config = dict(
    router_noise=0.3,
    optimizer='muon_variant',
    seq_len=256,
    dataset='wikipedia_en',
)
Below are experts of layer 8 (counted from 0) of a mixture-of-experts language model. Rows are named router (the router's row for the expert) and show model dimensions 0-255. Each number is 200 + 20 x the weight over its row's rms, rounded and kept within 0 to 999.
After each expert's rows: a language model's description of what the expert responds to; "comes before" lists some tokens at least twice as common just after its tokens as in all text. This comes from a sample of Wikipedia text that the model never trained on. Tokens count by the router's weight.

# expert 17
router,173,203,190,213,170,188,186,164,203,192,187,204,163,186,182,198,196,242,213,203,191,201,224,187,186,233,190,138,204,211,212,227,157,225,171,192,194,205,182,202,196,179,188,210,213,172,212,174,197,202,190,204,196,229,202,227,185,228,193,183,182,220,199,190,153,179,212,222,239,216,197,188,209,206,193,229,209,188,190,173,205,189,169,225,225,194,198,207,227,150,179,219,189,188,183,178,234,184,172,224,200,168,187,193,212,227,193,214,198,212,209,183,172,205,213,189,180,201,226,210,186,185,210,239,209,229,201,201,224,197,231,154,224,206,170,173,182,187,185,204,192,154,208,192,192,204,218,215,190,207,226,203,198,210,194,171,201,197,206,177,169,199,188,234,168,212,223,194,204,172,194,179,202,216,230,217,213,215,212,224,240,187,204,185,215,199,192,200,175,209,206,192,191,193,189,221,199,180,184,164,174,182,211,204,181,183,205,183,213,202,231,221,228,215,189,224,196,216,220,207,219,177,175,213,224,203,175,209,221,171,196,226,213,190,166,185,176,209,180,203,207,189,240,197,189,168,225,210,198,223,254,245,176,245,202,172
What it handles: Prepositions after a verb or noun that introduce a phrase, such as in, of, on, during, between, with.
comes before: " the", " a", " ", " his", " their", " its"

# expert 20
router,203,200,181,185,200,219,182,182,210,229,232,209,210,198,197,216,168,185,243,175,179,218,188,241,191,179,225,197,195,186,178,210,214,152,197,207,227,182,202,196,236,187,181,215,178,158,178,218,184,223,219,210,235,202,209,206,195,201,168,157,182,198,211,209,194,222,203,167,236,223,219,205,173,204,194,190,185,185,209,180,208,182,185,202,221,188,172,178,169,156,193,184,200,168,197,187,201,155,197,194,203,226,194,206,182,174,201,188,185,195,216,190,218,201,230,178,211,206,181,256,226,210,212,179,202,207,221,214,202,184,194,224,176,160,205,190,187,176,211,187,187,188,185,224,200,183,175,183,205,212,168,205,231,212,177,219,166,163,197,198,218,209,203,206,221,164,188,193,204,209,214,225,244,174,160,204,236,178,219,183,228,216,189,187,211,170,212,233,216,217,170,195,150,188,220,206,217,215,225,186,228,223,209,206,193,213,202,206,211,167,202,176,174,189,180,210,182,201,237,222,203,191,227,178,172,186,200,205,178,226,168,195,158,179,200,225,201,203,174,236,199,188,197,189,194,222,209,185,193,193,191,172,199,213,220,213
What it handles: St, Dr, Jr, Mr, initials like S. and U.S., and inner pieces of English surnames, such as Fitz-g-erald, Harry S. Truman.
comes before: ".", "ar", "y", "an", "on", "ie"

# expert 7
router,209,236,207,199,178,214,152,156,194,187,199,198,206,186,211,199,217,182,203,195,222,216,176,210,221,161,184,215,206,182,217,196,201,198,200,187,196,191,211,216,184,189,204,201,202,166,198,221,205,210,198,226,216,207,236,189,217,218,213,199,229,166,199,178,214,187,206,191,184,188,183,227,205,200,224,179,198,208,213,214,207,238,184,196,190,171,189,189,198,177,236,189,183,186,205,176,192,210,211,199,215,183,217,192,234,212,213,239,171,215,204,194,187,221,204,218,163,173,222,198,189,215,207,245,155,184,222,195,174,211,179,183,214,198,170,213,159,225,214,164,216,212,229,187,209,213,237,201,193,181,208,210,206,211,201,215,198,193,187,161,166,179,209,174,233,196,182,193,208,186,188,192,222,207,209,190,191,241,197,207,186,221,199,203,155,196,198,184,178,244,191,207,216,207,192,206,166,220,174,177,195,201,176,180,241,189,202,159,167,174,213,198,176,187,233,222,206,193,187,147,205,209,167,205,192,167,182,188,185,213,239,205,222,197,201,233,218,191,204,168,165,198,221,164,206,188,228,200,253,228,233,233,193,190,198,235
What it handles: Line-break tokens after sentences or table rows, and the == marks opening section headings such as Reception, Demographics, Career.
comes before: "-", "==", "The", "===", "|", "In"

# expert 5
router,198,161,197,214,177,208,206,180,234,205,211,267,205,208,211,201,215,224,250,209,214,206,212,215,209,189,179,187,164,198,206,205,235,188,200,184,234,229,180,173,210,177,195,220,184,173,210,187,204,166,184,221,188,210,185,207,183,232,205,261,227,249,174,232,167,212,203,209,188,197,191,177,178,197,183,213,200,198,194,195,203,186,211,184,188,240,196,193,193,210,172,192,223,231,211,194,231,202,217,178,217,219,189,191,209,210,169,213,205,196,193,198,220,191,193,218,211,212,213,194,187,180,200,230,221,196,200,208,176,163,185,223,196,236,163,168,200,222,186,171,207,214,214,210,203,185,204,216,191,202,175,195,206,197,209,228,182,180,170,201,176,171,208,214,196,223,206,197,224,197,184,213,179,175,204,226,222,198,184,185,181,178,235,186,237,190,215,218,185,176,198,229,222,223,149,189,175,219,194,215,205,166,145,180,161,191,207,203,199,175,210,193,197,170,205,215,209,196,167,181,199,213,216,207,209,212,192,206,194,232,207,196,205,183,169,189,200,233,216,221,206,197,197,236,149,221,200,199,236,173,234,220,197,172,208,190
What it handles: Time-unit nouns and final digits of years or numbers, such as decades, years, minutes, days, the last digit in 2021 or 1930s.
comes before: ",", ".", ".\n\n", " and", " in", " of"

# expert 28
router,176,224,216,183,220,226,206,198,212,190,205,183,186,193,171,210,196,194,222,196,194,203,180,213,190,197,212,189,203,157,196,197,196,244,225,225,217,194,211,194,169,206,222,197,180,217,227,228,179,185,210,177,184,216,229,218,236,225,177,205,219,163,188,178,215,207,190,224,197,194,191,198,171,238,219,205,205,213,212,239,224,199,209,217,196,211,227,198,244,207,172,176,231,241,215,194,174,189,230,181,209,190,192,188,201,192,201,222,192,212,198,216,236,185,201,177,177,204,205,202,194,225,194,230,217,210,211,229,215,233,159,183,201,202,207,195,212,171,203,225,180,176,194,205,211,178,221,163,172,211,200,207,200,221,212,181,190,183,186,236,186,218,203,183,197,201,232,264,206,236,176,215,156,191,196,227,223,213,174,183,199,206,205,219,211,204,202,188,210,214,196,182,172,226,242,185,223,241,207,168,184,203,169,198,240,179,197,227,239,215,219,192,187,235,160,186,205,202,230,198,203,195,190,240,183,225,202,191,198,168,201,192,189,228,182,195,219,180,209,202,240,201,182,182,192,191,170,167,210,232,207,216,214,175,192,224
What it handles: Credit field words in film and release infoboxes, such as Story by, Based on, Production company, Succeeded, Title, plus year digits.
comes before: ":", " by", "s", " |\n", "ed", "ing"

# expert 27
router,190,175,227,218,215,207,184,189,200,225,176,213,161,210,184,191,230,245,202,247,226,211,206,212,189,188,182,190,171,167,204,204,197,216,190,202,223,185,192,211,177,159,174,210,198,178,248,197,185,150,221,192,210,225,167,210,193,206,223,145,212,211,197,191,175,202,215,219,191,201,201,192,198,186,194,209,184,161,218,189,244,219,227,193,199,174,221,202,207,197,182,195,190,167,165,180,216,172,240,199,192,160,209,204,190,194,186,219,181,201,202,236,195,191,190,199,225,216,190,172,165,162,211,211,217,191,224,215,205,207,257,153,225,200,197,181,172,216,200,177,198,195,201,217,233,210,217,236,165,209,186,210,191,195,181,213,231,189,226,204,206,192,198,230,184,246,223,218,199,177,205,214,202,191,203,197,211,185,179,174,192,197,191,219,212,211,193,171,237,207,207,195,215,189,176,221,211,211,223,154,218,186,186,197,168,222,211,247,236,174,201,193,208,202,188,203,210,228,181,233,197,190,187,197,202,194,223,188,217,174,190,189,206,227,197,187,195,214,195,221,223,180,189,216,187,180,209,202,224,209,215,245,190,215,216,200
What it handles: Past participles and verbs after was/is/were or a subject, plus endings ed, ing, ated, e.g. made, played, located, transferred.
comes before: " to", " in", " by", " as", " on", " for"

# expert 19
router,222,212,176,186,164,198,164,182,175,213,211,244,200,186,209,174,182,250,231,180,186,198,199,184,187,214,185,225,195,205,191,168,229,195,174,188,197,181,214,225,223,206,229,211,180,206,204,198,183,166,200,248,206,216,195,205,226,190,220,186,231,212,206,167,217,190,190,196,213,196,192,243,195,229,203,220,165,194,190,205,194,225,210,225,168,228,165,166,214,216,171,205,171,207,194,222,153,200,170,196,162,202,237,225,165,187,177,184,205,183,206,210,236,197,193,176,209,209,215,194,203,226,227,242,215,188,189,166,198,197,206,206,190,188,207,173,219,204,187,208,189,214,203,184,195,205,180,179,186,199,242,225,199,224,177,190,186,211,224,215,217,206,172,211,195,211,198,166,178,186,214,169,198,210,200,208,205,214,190,215,190,203,198,194,206,163,198,228,229,211,196,202,213,216,157,217,239,187,209,225,170,191,232,195,195,214,233,219,172,221,180,180,174,168,171,181,175,192,181,214,205,168,156,194,185,206,212,173,189,182,208,194,226,184,212,219,228,186,220,201,213,202,175,190,214,218,191,151,188,193,196,173,192,226,191,203
What it handles: Digits after the first in years and numeric ranges, especially the decade and final digits of years like 19-5-7, 19-9-6, 1937–38.
comes before: "8", "9", "6", "7", "5", "4"

# expert 4
router,223,243,214,198,194,194,168,226,214,194,243,238,203,226,181,207,190,159,190,194,206,166,201,212,191,213,195,205,199,241,215,196,251,183,197,231,197,223,222,195,179,181,199,214,186,198,208,228,194,198,195,186,175,190,225,199,222,168,205,165,170,178,218,191,232,226,199,226,169,179,209,184,186,215,185,209,224,199,232,185,214,188,185,216,165,206,212,204,206,185,198,195,203,203,185,179,219,204,211,195,190,157,182,235,204,218,212,219,173,192,191,208,198,195,161,188,178,229,197,159,209,205,176,211,182,194,177,232,223,206,161,201,207,177,186,203,177,163,206,232,218,201,212,176,245,217,190,199,205,233,207,193,212,189,180,196,205,242,203,208,179,206,198,234,157,183,186,203,204,181,203,220,178,201,214,181,215,201,187,173,195,217,226,169,203,208,195,174,199,224,210,210,155,200,245,211,229,186,199,202,206,210,233,204,223,171,226,203,230,174,252,199,189,214,170,217,215,200,220,200,198,197,209,182,213,190,210,181,225,189,186,181,186,209,229,179,188,206,220,178,198,210,188,155,174,222,187,205,193,207,181,227,221,157,168,204
What it handles: Field labels and table pipes in infoboxes, lists and election tables, such as Occupations, Born, Died, aged, Coordinates, and row-starting |.
comes before: ":", " ", "|", " Candidate", " Total", " name"